Below are experts of layer 5 (counted from 0) of a mixture-of-experts language model. Rows are named gate (a neuron's input weights, with its number), up (a neuron's input weights, with its number) and show model dimensions 192-255. Each number is 500 + 50 x the weight over its row's rms, rounded and kept within 0 to 999. Numbers have three digits each.
Before each expert's rows: "gets" lists some tokens that make up at least twice as much of what it gets as of all text. This comes from a sample of Wikipedia text that the model never trained on. Tokens count by the router's weight.

# expert 3
gets: " |", ".", "–", ";", ":", "°"
gate9:514487435470504588429507516579492538455528531443496470453449462513478451485421511512478539610528457521595560416427477455418537470493436428547444539584543499512489463459495553532523467468526476
up9:472494496515456472428429519551448515465497546539563428504478471533465521446521517566435511482463465575497466544456502477501512513433437563438496454618562441532467482582445477516510559612492543
gate10:587555467540479576476474441470459503507523544439504523613504455571428509469538559532474498538471519405560545542512466532533493490462504499483411452512529563580493426471477499488462404512510562
up10:504518531422494483487569514495519556436454494541495548447556503514484507543413503449475591495501449475469562486477475493459510484466448583507422559453506513453614443552511467523524500520471540
gate11:494452587553546455555528408469516546483455467475529538581428481447445538458543474472526610561498530428529568588508507470509426449470494489473491466479528574599569480515489512517525455389551490
up11:485518464491475528528497573464532536440500537490559490533500574512521510487539518407503478508405552517493528532572439488477462480536435527485515445489471524524544528525459571393553561368533553
gate12:498357494505457555501462419405508390608429449483522539530484448516542430531546464515552528547576456473543528530508534502579497428438563416468418501460542485494586412479431515499479542440439480
up12:493517481489376529456447464541534460555528423535542554477527536544584497520506507528590556541488461518433538445388535589468556464486479531576417515449501466447397512476477411480555443541458474
gate13:468504482445462421489512499525414500496393442451514496406428473400454514584447487495543451507504430425535503440396518414531438449498466507468461486627508520498486556602500527526532540485453478
up13:501486518548559554383534492587496551544412469564556494502484489507519500510469497576467620434526513564460551483522600539521455404451529490612589606394595499554558485502454450508385549541467447
gate14:471505466530535496528486535421561454452516477488486552556576574567640443447470496450518442518507510608533423536584510557478476503476528452439517468534563501589554490548578570477417424489517593
up14:418511589518561537607511560605415508505489566473498550528518513514534553510463564469558528502590469566515493539570500375485433581470481502480429476599547514479460559532554479495444527488366478
gate15:513575519595495421547470455490532464439494426510402484460519505509541461472503466540507537541509552399475531432439536472507451463500512489388581508478521533500487521490529407549525407370439503
up15:519482386524508531463541407452525533449552533493491495516438520427461505562418525434450539567517579538531475583457545462425438485536529455506437442529439545485516570518485461435493590524454477
gate16:533520513535500475521437506466440579619482487483550472464476529501500540459496503573553545481555503483519534500429580451486502491463595544496481476562552459451425477495510450503450498479509449
up16:599492549498435529524527459566521500538510458428549439450579540598494492541562479495588527427547473416429560562492375417511445502514403525469509422527502501473486506470517490419509494452492482
gate17:531530426447517477473549494571533534487484526512514624512496519497643549495568447511460386523370520483485454546549555420438473483474363491442534561397450499499528488416595550495438516525535509
up17:426462469470576488475519442541524492572583588517501478482527441492553441401438495479511499512552495483500459461519553591362515561439454411552512452540452560429465481488517475437518621428590521
gate18:538501505494511503483529520533444515527604527465577582514472549526561501498487564454576579498558479512511503403466500503470495475563477494530507543485521539459585514506516524504505432507515482
up18:468438576520471562463480485397570506511487478407444544448490567473433478511426496597577522394516495482532520474453548475469472432551489550467439556505484487492506504489447444507544496561433569
gate19:469479495474506477515467470484510423458450512591504482506485506526543560525509527526596540538416400512526495445512374434561492580528461510485474428501461612588450567575592563525566482532441437
up19:548475478605536583543544490506487567477538470440490575488569615468523544417519515563539515409517414531470560517421456469434526569497486520504477518495550441511488455541524424424467537551465487
gate20:523483520441489574428511541498465513495418497485627489562555416475462551405514520503526501509549570510531532453492570491454492507467516550584461478488592532495546502450495400507514434532543420
up20:553438483483540512516472464491528464432525543488471414552447467479445531573470459527605435429499481480512425475426483553450444367485472544492410626466465461473573483515516440432452498493517474
gate21:544395524504575528361530417509474419410486511442448420411570595533599515527522463409430488499477478454484486523588484582460514504502460460376505461590480508517569532530505562485488439437408469
up21:510432412462432502439458487514507543465530536498506493538443479521488546398598480491435514522612503523430515396468460524444500489503472479501532497613511528383536518392437390544527441529438496
gate22:547483463530431515486456499537498553429546605515465450571528552552429447462501536506498449565550398530501459494458552511574480454534554359487565441501528493516479484545444468580499492482494545
up22:508493530421472412546503597516512492527524477425459471494498427561470531490481535485535443533456444550396513534422577468466493530458537438649454505539551537480541501409569440526502478470566543
gate23:484457584460424432579467540625540508408504478531478489476499483564382457483447541477446397513462514508505511505443500430506488488490614477507459619516576486506484498437521454520580483502496490
up23:469461458466425470505532508387469523566529524479497437477422467537482587490587419514404468448483524466500507459471468503392547456479456445437501408550508496476532541512474475533496454548474419
gate24:642585560528606485549453594436478496508425470437521576491565552523482521503466412571384500486603521413496448532484471517415562568545471491576467619461490465508405375503439516525581449439567458
up24:657450397477617414469508494487520501510467506515508600446486565550497534489569482490437475464512494483531519464448521561574490587497541512499504453551437516461441501535493470579503512539521561

# expert 1
gets: " was", " is", " to", " he", " were", " are"
gate9:523517429546559470478454510532485537561460493533502560537514421503575471486451561475575540540502597444584523414487507505512552450492481500454504599467446495571483508446472458528456517473502532
up9:507489522504454436503533428508550428525502384473518505549548533540435573475506487466454483549535536429449510469551558435461431488407568409478610519560474373576582456439464494503481504509503493
gate10:428550540526460629569487524597490509510565492534545463426535499512558542463459397474577411540454506430471464414504460515566507553503456539376434479504516518469409512478461536448476450559544427
up10:511515449497546537421486568389485476412517524583484585550547508580429521483452501490461489406540566555413419495446552545502503510446504484558486484465541480464465540513539485482452520403477533
gate11:515495352515467510396534559486497489457436568537472465436397454592536456537497376480435504519490528536567484496506513566520462456535477484511497509468474587507496513480516397486565385513445448
up11:575531558509506554422612425487447509463471471435498456527519488540528435547481410462412430495481541611512429584486538474489520523496403519469441441519474544576547541402470480404538446509408499
gate12:444480506456533546461466500582440447466495555526403535453473517564525511471503542545495446486544543396522488488475439489485392504482511532511482544482415562535475507431445540488481424411466517
up12:492472460526463524502563585379467449459519492571634486465480475442558502504502494541503598454460459525439432511491610548492451528571511530525565529499461499568415538545444492493457428501576488
gate13:508544462548522457503478610524511540535455512539514488473489541449479453533512590563519396473543508471531538447529523512587484537489536416550486502529479486461436492472509472503504513590504435
up13:476579446483460528529608449499413543450486559527497518515453537628612431562530510554456606406458465385592481435459470592523492471434522485525434421535580465508510459441580450483466506491604508
gate14:532540476536579531500559571582558518498536492522574591432548513433545562485530487509465530482501620484629492467367487512584515565467496478416469507448397542447416492591564574466569485534488519
up14:468482486501486573481479532529546502508552503442485324540439510572420551512487508527503432473472629527437500532643420420506427528372520521459487488472619431532412452478483513541463524434520505
gate15:542475484464381531502451482431450505438507433568537541488414486450471556480420478518460441482459498475454475477528525468524449506446459519470482475544477538465406535529546533469504485619475462
up15:367534523472499543575528392454579659513565558454547469527624530518527576482523467533550426395486553492484492558462521514534452474489511497420481544488576431528483402523546444449532443565493548
gate16:499449462473483568525525537572417541581468501449414525452419544442505452518430534470434478493495620423488533576443420488510597513512507531535500660401521618502491543419522540510458497491485559
up16:402449582464468554401425556510412486524496579527441489494492564524465479502336461527432487498504389576426510524514562457503435552398421415497488581550550465588514533439554546513507467595496428
gate17:408514451496472541577466604516584477392482473434559445493564485559477416453436498424507515503569602477472557459514501529446511436549479440516447475503469547434530491406472492448505482509546522
up17:504503573518535713440481484417504489544420541425541489558478516563486511459480397390565546399538445438535587474532494600490439556504493595530491489397467458442502557504525514440496423502476499
gate18:468448470485443440455440472474462479545471607561588490511441448477475473509533495457512491434536489542537496463481500502562508556464508533379551403451396405350428548541575502503486499536532506
up18:444502457572485598595471542454546400491530492438473521519431571460505516451449495474388520551527422426480542618498530470469519494456539527549473520486487555454527433538475491490528519510544448
gate19:586487555563423484576445479533497475526475451516536560633462541505517527574525513529471465593472481517467483387421485476568471570505587489443435568457465516518507571466464467462522504463553538
up19:549497499503517538534526457432491480542515571514461484468515534513543553506636523534518485475451498510520487501407536496478450423445374540475536547491501585582463613427484468537458553447504492
gate20:451581552512458532497439491561436529417494401514528482393454401482434531477596509504424509457548498509536521377603521465537476426555525441570450484492512436456558431547532466444538444437486617
up20:443524454478442462443485460431530484466505510459489511453452416472431488445506537522535423509472477603487497525396490500494559582506565479614432453467533443497532435559546544530533551440408372
gate21:457499480482517471528384574552433450405521509462500582482555550509469521549402428493508432565517528525545514452520503507512386405446490456607535471525441612537540548568527476518436423532553619
up21:564554556535505549520400525523519581594437439473487486494555546494553596531504506534505523522545525485432505456533471500520486498598575523428574533381529402495440435516524474528528555450539540
gate22:469512516479509480491590514458512449459593475543474471461521517471495490499459486455474551437489482417555514550497500496461456489607487569491364539541532505507578447506461527517454529473571506
up22:432584493595501516490465511482512462530510469454396543572428545484498561567598552524441516551562578499498488503475504474374517515501469608502487471570466478523520400520523516486453444545463455
gate23:488397567533535508461446471498448557506499483532486473555492492413557554415554499377429554496645500391478451429490447519544507446485459500491415505548466474536611523468467518522452507533509502
up23:477422469437486521374562520515482480534471511411545536563465467479507471446464455499569494509476430486396478523559500513490363485478470520462495467507572527404471506492514422570402542555466528
gate24:476455472542512531529477502515553500408540538459475415444582557391467467486616469551493495580547625417495563506387560479473519462507450518587406447569396415567539513492428426492564557482496633
up24:488456539481523382497439546547491457553480555554517517573451573410432532467575522515462553526485515472543465545473470463530527545566428448526528490459499529445477477531482396507462506607414480

# expert 14
gets: " ", " B", " D", " 0", " K", " L"
gate5:507481477514531578436544529535435447512500418496513461447467505530496492475511576545509516540496508570563545503570463412465437576521531503495461497523585465487569607578488523485567517505599574
up5:568515564408545532481604523435512498448534649440520525538518503504518619574465507550442413606559554564452391499560393443449413588513532481404498430487447493428533538533493487540447519517475567
gate6:434558524505443509577539520548525577432519501629492501387573491489496487512606480502460450503466437454449544473486482488458556451439533572537514536448580472540459483483560549492566539507499477
up6:552367537559526437442465529467514547430450528480522561525508511588510495420426538589361515478526506453438513477551441572469499416503549515525473603575562516613547534538511542630594467555466433
gate7:515504494506506511493515436507532542451492430435575470514471517479549460409444533500527471485538421427482640441478399542465468505504471517552446504606503583505565464558491502532424504542517545
up7:502456449455367554572561465412454535492545535630490537463536450538446494474460418536530566465504474518615469590433432488455518500545547434555448476498514476494415525519478519497552444485470534
gate8:469542446483437482499480514508519510579565502607568547576521519484486518417491567490472450462545396558521470480563454475397444475488505464542529536575494545548465590532527470564536475494444476
up8:490508494543638514407490479508548587521495566470473482414501423483473433492517417483480541532512440408503463531503528496502451508432424533518569417481447532524530490450505461475476370428513518
gate9:496493493563479424534566527495504528506451510420535485570567567440507566455568615450497506374431482538560608473477507569539440454496445449431501480521514474554493548545401435468485489455452498
up9:548517556485497474528439474539527610471437496488511504529586433539542636507528416615527510506529550546546512552454511477404457385504513420549520477502484478533503475425474559583472466455485433
gate10:529559575492474454588438521512498513473484477537403518398550480514532524565495452430532504480538453450637504625470551467504471508419508608493485446497425513538481548513590589526589381568565467
up10:505500459465492530384539476524493505589547505511584469524506527496481493474470546458512531597446521475490515537554534627384447443521446500456469552519459457525534534469530478469492541517514501
gate11:503440547535405373507503489550521517470532518497474513621471460481472453532448494460477427531478567500523514430488560572546477543539475503552519477415400543584476523572483456477511478499496428
up11:553429559506453503548560534522496470486555449552421510497452452449612517499470496514498471429516581545569528439606513447528479406531609506494494599484519586422530532504493384454574391493376406
gate12:475469413466508435549533575511461637476491429457535413525454497573499443541493520478520404471462570525556478474587436503465526550508385504555557477556549450496448521450515513529442505551526503
up12:491569442537488460541510496514520510577464517447477523464534509540546502636484459469531438418615419447538540502470515486565450481450562446515432445433506524522491604512561598465503462694491413
gate13:438577548637507557452420565612561478584506490562505437384498548560607396443401462539482486533483458433501507534511496509532555444491572479507497590547456514571463483528369545519579464496488532
up13:471459519544469533478542489469517437500544529477580509494465515622494436463493502472473539571538551535506551467640415527469443467480531417452535485563463522459437435585423513480460511452554361
gate14:443433545470476484488436455548551472506489520451538523492481497564484466496549598437492504468578506521526561492499552500460494502499580547465483482527485478527421341543487498496472437397508517
up14:526497504426566532549468480451559566501495570478508417400471548536514485537446466520562484514574525465529472503498488515542525418417502520552409515396497466433576501552556554526552579527526504
gate15:454579460493524517466403406513519469556611461591458606410547543509481512601526542511497438521546459515591457480533536562505448530533532548387498510503416494462467474478542486482483431469543463
up15:477503497420461518536503560492496409425509491473482463551509483486484509555447422464506563476498479471439530537487560486556584512511568529566494372367468526541557473504521428528444548479493484
gate16:472515498563481641514412428589518512593487512533441607467510546528596457438575557522432552453495502447565473475587507499576416415459553570458528472551528511428488442487523548493611540516486457
up16:466556536491521468530537554559492416503446552511492558515487519472455506471537455448515629392509510553479563448484517565542542462549532441489480514554506419498513595407550578510535455565556502
gate17:469597578571460557506539439472469597553528448524487537508589446432585629459572443476489505490580528442502488493461570590525460478499479604407441548452519446480550506558510571491491433535484390
up17:480535541432465401474466559493498531557499513470574491523480462493494588524444454553494468517538449451507551497481521475495457472535509442490544480505512506497564483549421497441460551463551528
gate18:469487410600398510499451386524462526426506428546488423459499460495596525479468440428465454497542408520547517521582452448565522542502480449547569551552473481570510569536511472589520477524573457
up18:544461552484494437417496555506441473436472511501384493402522464466453506498536436513535524493501392454507566522509591525452436435590537509505542476424563472503510492511500478429475497529424583
gate19:522470449464552551460548539495392476526474479521537478513456507462516440526426473491487616444485564481521532472523550499486495589627482520598530513533565517490471578592490492537465543523504455
up19:448471558440490551506484538463510485557504479513556449503433406528434420527475536444514470520435518592474547513478451466520479643528408560569535540592592505541438494478539452511470445405510592
gate20:479576434574436492519502551493552504434547505533443495482593406491434488615530469482495461474466482390455540459494475517553490524476576534438482566438441516576521598501447491482530556522500494
up20:532574542579495504496535458489499470513591497599427531610586445552555512453537561435475494396474431505442462517473520485470573458481568458466562521456513548576550559492565466541445527459376528

# expert 6
gets: "\n", "==", "|", "===", ".", " ="
gate5:496452505458462559476483507484542464613522435458453467458465467591498435510474391559375505475563430505500527518476572430483473499494469572462433546510543496491515480466536468536497475464531458
up5:542472579462451471572390502614502467453459463551526570558516510551532511538475520484521493533473477499508579388614452436567550567488527398573499506474526523490477522598442565542456545365504517
gate6:474543547450515471592494569462560524409493481522516515523484480471615460513516599488432472617505494463491491463471439469506538568509535468483500535462467466497468430464500496563524432506496537
up6:466481516500547475545501444479570478499534432584413388495552486477523461523468492489518535508552422386521527493613597499449481444561489457429505388507481403459474488539509428491494504445487461
gate7:535485496546506509488525565511501450467550481456595515512468494614492566491445510568475547516560553414491552525459477443556519573464443538502477558430457434526534516380525538518511565549546573
up7:560343490514475492476527469514542509466579428606430551550490484492547375484447457394536555448525520543478490465500437552473436380535483579545457468497519602566478515492441402466452468488494481
gate8:467414494479482542547490542493543562532481436565509537487415468473461388491542510431461489519505581468439524501605529581569449447496486482518556465556543553485549495382481348460515494506428549
up8:520526455524479554533527479471429413469443456493479552551594525531427443521541605461598438515537567546491560515588526497529493483390387599498484453417426570400492531509446426429624446634518528
gate9:482468484459575504492459530609476381465543525485520493471441449571499502434514451540550469497508499443565509461457529479538502484508489459509479442442531502534468467470507612605455539537513472
up9:537499539516457551515515593488497443540489482433587473572473495414502458454449457495492443520518489538568451549554509622491581444456489469485523522546480578568439492498464457465499429508513573
gate10:518416532533487496446420465513531490527599468461518492510470473523520488492545548568522427468551445468464483508525625517438583494515528415586639583452418500496559485572484495411495457484491505
up10:469519507448506468529541554499500489496513529469426517548571464495540474492472443457491498590587491456558500580455411520417491445580520544438479448549410567515455489524464541456589503555469523
gate11:499395550531631490607447441500525520493482506503511475433449536436540506486422476513463502491610448454516436506471462543510443518503450580540498515621398448447503515528532444516462404455536452
up11:506440430545564495559505422485419439576512540464492546608502528540554488558531452473626529591580442472446510488512487473461471512453487477462536574527585454519493494466434507536545514515504491
gate12:534461490557562584529459513426520501483522552473466497513487480572553491494527529523515523560497476433430554588523471485539504519521500507391459638484582500509599481532442501520574493489432536
up12:545489525450572494540445508420655457437642579467509407451591475465492497395444434551532428521638501446479532521516557531444488540526520530443486517388511477484468484545456459427501472520479590
gate13:513502507517549582470430501443618499561450477513559470469580485491451512441599560401531508507496496453533515470417405522439543423615411403494493545455459481481582439497521514437529475635523447
up13:460502497549631532481534603560407465427445491547479466514429477602442493526447471489431362593483595460401469471526530509429501573529478559522382532488507557540474506559547416563452486523509580
gate14:525392498457501478453467519499481410505543433481446577479564482467409414480443538498466492465445579527430483508449473533474484485509420566562488511504480511535520540538496454497399608576500499
up14:558598548473506457482513426374440426454516499458566587533439540560531527513477499513451508488446457486475585537511493534493557581475481504527509497515420499511428491496547495420523626440607517
gate15:533522416522509562467535517524451484457485534577440503384455508514559468570547468462407561457593502526499526497504506401484478504566503463460448533468524473572504439505506523448615554516457511
up15:518370489462675560457521427479502535456504593522486496476501591465458532453536564571515505615551427490438348425494566570396576579508489568484534552538472557538500414464571537534479497617455500
gate16:549486497456496530483424527541502583439542488561469541445409486456440556442496518456535521479537538624494578472582588457526502383366434464601424473563527471546544545514477390473463490593518422
up16:566461430528461527561505532487593486521454443505382571491465532527500536513514564522379532478420504411490422557510408502475527531545625506455487551581468470451552465481504589476510578574408457
gate17:550445581516473449463481507496491610491507499455540552502437415460528536550529607580519454427606512442450474472571461431507587564479460550443504581503533454539547494557493471517534461477489490
up17:520512420505490507572532501486507519584468505551475453485528469574512448488497478471557440473389553521563493569490405506420503464478456405559514491517497493456450482522452494552592465495443499
gate18:537491439519571503501471477553445497582503444547410441383487527506558458518525434473516439522582442596450550534530518558481491468525511436499616471539501407570484438445515596553500482525476445
up18:445490457459520464469568545505571523539514504602502408543563492518513479561420546503509548466442523558535490498514413495501429423496541449538499548448479399467448529437562594504579492456438561
gate19:582569441499602460478555572517486601510493535463500435509532554456516436479539540575569480583598459508508444459479499490464471553531473568417515454484621510551481460584427528541488567512510543
up19:484539506467470543468508502471503503505474455460524558477500443442519445489490491474476498516460435487476463448532488536565510522443558471458425464487526471454545564391495530438447423556483450
gate20:517449550443470528582485492457491505468520590452513406561553500460549525486358528449514573522499367557542537513548405457458500425476532526475510534521570446467521493490567466513418375559540464
up20:465601481434497560498562518459510566570463552638481476533474583532579521498518578510430515539397467529514470540496643547581519453526396519455374521447516504521581392513466460533462494453465541

# expert 10
gets: "-", " (", " \"", "–", "|", "/"
gate5:473505528531520512560539481510415430580386523468493482497454539580553539599542509423508496595532364578524532563507512505528429485502471447432494471445495504418586522506578508470489468437494522
up5:573436582476447531548566534440413512483491621513487547497496462444485415454580456494573473523532444536496482512469531543527432441513522468521493453568462499501501447471469513605415502512599515
gate6:477402452463511438545492578494354420471516546483525517515507520601533537488473575567539450532539490457379467490539430510506473584523533483458427528469514409437529464493480371562520511534560478
up6:409454497438481474514499512572450438511456579468487555485576502539511513520581539424439546448518463616478588421518472473520531527504474547573437503457514486496421515536509494474557520513466458
gate7:473559475467518530618457480518461483552454552561534432538516490434548566527489495559542501501420446459647515447461504492533466421446534565555539540545574487502589465530565516527468559495457469
up7:516460453480379448428463562566482468552501580483359551435492501579497497501544478529522565378476544461441426594496512500404496422518520559451478496503384502611444464440454520486513487627570509
gate8:366498563591497538466426513488463401509496546453527494595528496598430646446579448472560517504459519478435514497487579422524461521518517483546509514422514534595521438568496453498557705509503584
up8:542445539488545494538458485494464476566488492519526493515452431564522496511497447458633441454485594502520520435559520419504503481524505496495468546528517416544434546516429463468544497546494419
gate9:601567529540554535542585540577493481497546596492442459476391432466586489411457431437561372536599462563477495564594436527515543430519395591460539400430549457437463467464475533536505410449533478
up9:612521556571513558528560500482534481594516501545527514569480544545500597491545522442501538477417534532486441556496576512439487363482498513482599507449419571516445426426561546476515502628501502
gate10:453513485465487523542464541508532579494505555515553458422539467583451467521511577489556557493506531510559540498522423523489436424529480507447560456480571421448434573492605423427455410496499487
up10:440525464507518558565510418463453531462530516434529521463471568533456496564536526420497441486531468500626559510451507431587368558545456438529553502576569578534416534472479455486479637560450631
gate11:498448487431479470479554570490483430631461507410432495517492529483567462621498481601434505509466437501573489539553506405490524504448487539479533443498458516449438540502496537565562470426574595
up11:489503506547511515511492619500525481457485478530554563522431554513506517485525456551451519508458538562530442464482526481515468462409397421508431501413521518533421572450574550503502494496496557
gate12:532568410505496451584498533406542505477493476511489434521536432550453571528429468551547443405579562484533523425595404577485474469456574578548564508491490516453547577571542491488569512541498541
up12:520502544573537485518584530535557536462474625442509535450521554452499565509438477477535464491526474487583470497544550451428499450453557422491469451547593519443506479469524486487506517546499457
gate13:494539438493454485523551460494507609558527415518437486521484540452511484536419473520546540465462528489475482505592495489446458495516520528526464571457584511476598507487460490567478479381538486
up13:466523506455552545500510479530560441574472538547478467457577482476460517539599416554485539447544586528529475381533518451526481543457465523430442556476507485504545488492490529479519479472498549
gate14:555462502595497422496521518440569465469529471569480497528467479480498628463451486527507552519404495494485524441522444481599486482469505486487509537626490433590535497455490421440485507523614484
up14:489458529483540540532552484411548428511518595519568540481581557536526429512463474420596487410542431570523547465541562431437553503453479464490457509458522550505622506518495422396452496548563466
gate15:452503456506509531424551436528505485477442500423431470512532515542551574510624385472461546453511529408532515516445393492481536475482511414490514460545472449440536522463451474493534502409572411
up15:472379498469511502558563546436521542496501426472561631546457506558528540467494525555484485527419583506464511441533629463529553512543432552517489474479516470461632487430554538502524560504446506
gate16:505554550504473576475551484533448450527555523575573495642568556518477582444514530502527460573465581503550468585477550482519555450520422508439399428518578587569486487442624457559408482430537567
up16:445550522470528384508516463534458422510535453511537485548467457457575467517558551486530482515498530458458465512505480528490446424499509586401496591497449535471524442620457511486430480601595534
gate17:535528507422498477525484480545494503487465418465594461491538479525474545458647480561477453542450553518477459526422441468438539564542571447559497522445514451374497463577482457548573454480577565
up17:420491528512503501569501605434495473491490430499488486490545492559544504584490463464541565463387480387422481494539459533421522466479465586511445528518515447466486410543517447449530464491542459
gate18:507472440487540467523463453417482455552530471463489479511492417551481456491482508375506546528458487503468536461502491413553531509497507462486494574534461555359419570381476465494561438517557635
up18:542477504455508511500505563461548437504537558464533491542515410487509537501426556455483503347504549547493539588446500499480593497479494506446497505520422494430534467532570509505532496497528416
gate19:478474497524532513505507536580481509530511569588479461448489525433488479465504540504555478526634450539410540537563532530509529442426453508455495497564461469479533496551462460476389358527557463
up19:452463573555490530540586459538457488453542582464600581478504496491469487481437491483527521478437472521559445399468549461454600566494493494466508448449489460424530498464537498469531471444526420
gate20:552458571441555523506503430543504456425494534542539460429539505482457523545560569491519545550516549456580531416565447522446452570524528482483520428398514517555531483545503473406603509485503468
up20:435494495461559588538477458477540548427500471482521547580481608444530521465540503572512418565354542611548618442458516540452512507346463450544415514430425507441485556566491494480518437502564454

# expert 7
gets: " 1", " 2", " 3", " 4", " 6", " 5"
gate5:441477437466530518406550512442509500519526548438478378447502404445473479414576689600546453519597497493430532493543464516495547544449423498482503455452453469449543513524515501453498476443439560
up5:438498434543506538572438462485532512622416438526464534519488452472484433524521554447493497618518522482568552566592488482431396410442536417515532516490455458450505517516494465465586471535436425
gate6:361455538479470496471545451482523623404554480507518549485441512562524526500448595389612554577545503452517567479491524482601483419451513489538586541466512409542496476506488460494497531503507484
up6:538508455473505537526512591470528401382526491495535453559503581588485388458567504494470481482441512482515525497421500456491542484569499470546427477580424462596419532483480582500525518514587479
gate7:433533468545526444449551461480522603501552462485494414485489423476505447454524430456478514476470514430468445437526465468525505495506588521415432469486483476585564454558579469544532515498397435
up7:479475545478407464614482577591472552532502492612492497458493477444537519446475495552530488456456452374484485470485523467412499551466515541538479517488513541430475425475534624446482435575441393
gate8:565474521469428502516539421413472427444573499529504445522429484475552575447494496502537570554578440500655598451570466532499394593561530523440449594543518427571550560569506523500502574508437504
up8:505529494511602454527459485518388465577561556584454516507555436521456475524541372553463379523498477530456487506453568491442547394527448428486492428538580358495485458479546527482448545592515446
gate9:401486594520545536495599445576413507581594441496510492499479459507506477425501516421581427424530516399531495502445562468469479518533464578618510477470463493540627420608412495483468536469477493
up9:535495440508506465433553605409479506528467502480465510475587405454426486396508381459547489481446424516542505536544525512496389419507508504498507443455566475420434373507452451505450541494523512
gate10:460535520558452526567518415567533537581535565499440375504430569562573533514522632589491442425495439393414547590570512501401635482513463477560628478421426479424461503497510548514511506520616511
up10:504548497462428501474513469570526527491490518535428445513514538489525660537446512539468515368499478461465421575478524528511471556477486501411465442486480566514503539602475467565418473434440528
gate11:489553589569477471543458459534511564535518430567453441491460429509515498528518457408449484553502532474488462420447493511539598479462445441533479572427533492468582471487470525447500401451565547
up11:547546532482527473557399519481442455495512447531505579478509452482539514444495531570523383597484505589546539452533558496516399493447498473471415450565515486447490528593546431503483522487468489
gate12:532468495377508471424454508476503504424426517481530507533454517508476471557477504531551466472452456525433503463440503536447458490508497400526481474504506500430444472527449458448459525486496518
up12:545532542491490439508494466526492423482462622478472472520441474525468341569586555590487462561561439495558447380516533464551506495439478498571526522592461541438415526525484573497475492512501481
gate13:540489469537503540491486475532441502477469480604423448566593546549555540566455415478546480473471481468451481370510463499466576498549490580589546551561410518590448484514390444409579515479464502
up13:585572538530523538459567558527521615577591465572581496607414506556456579516494572472414504522517510477605562512515531573537479492531451502517549540516532446575389531522535479546513448592570552
gate14:497372512523501544532565503483490455537451464562417499481501519512514545567506474526398484560464510414418593469432492457633474571527443501506504557507410533513497450572460445500519474497528465
up14:454521437502492481486494531562438539489554505478519434426453484476552571538549497503502570517553448483578446517562533530452433540588565531513530472438523491515516420497502536518452506485525535
gate15:471463592468536490536449471516483515512595448481556528663516590470465575441502471522454504558463599455553483436437387536447457521460456533570552448543485527491552501496493501434500544495536490
up15:553552517547607453455565510518550582402432456551521505491443466550549424448490541538484541528582472513468503526450506456476427479544497529442464544501534493544472446558446584561520509509521557
gate16:369509461456467481529526607497534548465511518480463484484493430480568512477493465537618524420547592489590375494557385541640538567456516566498493559453473502560591532505492466519507543643509541
up16:571542521541481499469548442469403520503450511586472457507556518535560441633519510556526475461452472495553519435494424496568391463478533498482451476455551509557469418544585557476515483525546628
gate17:566572524506511495461444548498453469573532511534511585524493574447439441525474412478478501497439451509456524527512579499451499536449446486564539469466524473524465450539495443439453520516545395
up17:567533530491402556461426455514558477498460458548488491484603451519611542499406517535573548539467576539584526457437429445499429431449549535461417499462483563408549476496537521405481438506555481
gate18:576489507477479481508401559581522500498491476491493572491538470485529504518549509522510539378564485573563483545492432568460587462434455452523553472466450583482466542561458534577499486528573479
up18:514549515486488507470490404534592473631450386496455444529503476410397499485539512579431489484549505612453485536431533477460460532559569534546492465455548540503469464379462508439514529398428491
gate19:521382652380581539515481514432477550424580510424609457472580416567587429395519469590511513482551468508411427518410513467598586492514519600556557564437425571533462496539434557524568479605565518
up19:471551519482479497446495563434485444534532523499513419476507444517492471488531478512561458470550546505577509579547557465503535503478560495532624558533499530485462496459356484453490415472532537
gate20:444466487518530538515525428472465491500490472503511372526524531496471558496503549512532532466468529565445446538497471434474619476541458530546585580489468430483498378423517580520456506419413459
up20:578438436577540528534526556560478503567498471467483508515487523463447571576560425470439414515531479488437529492581476476581530549491558420547554501558533575544497548437446552548386482443441468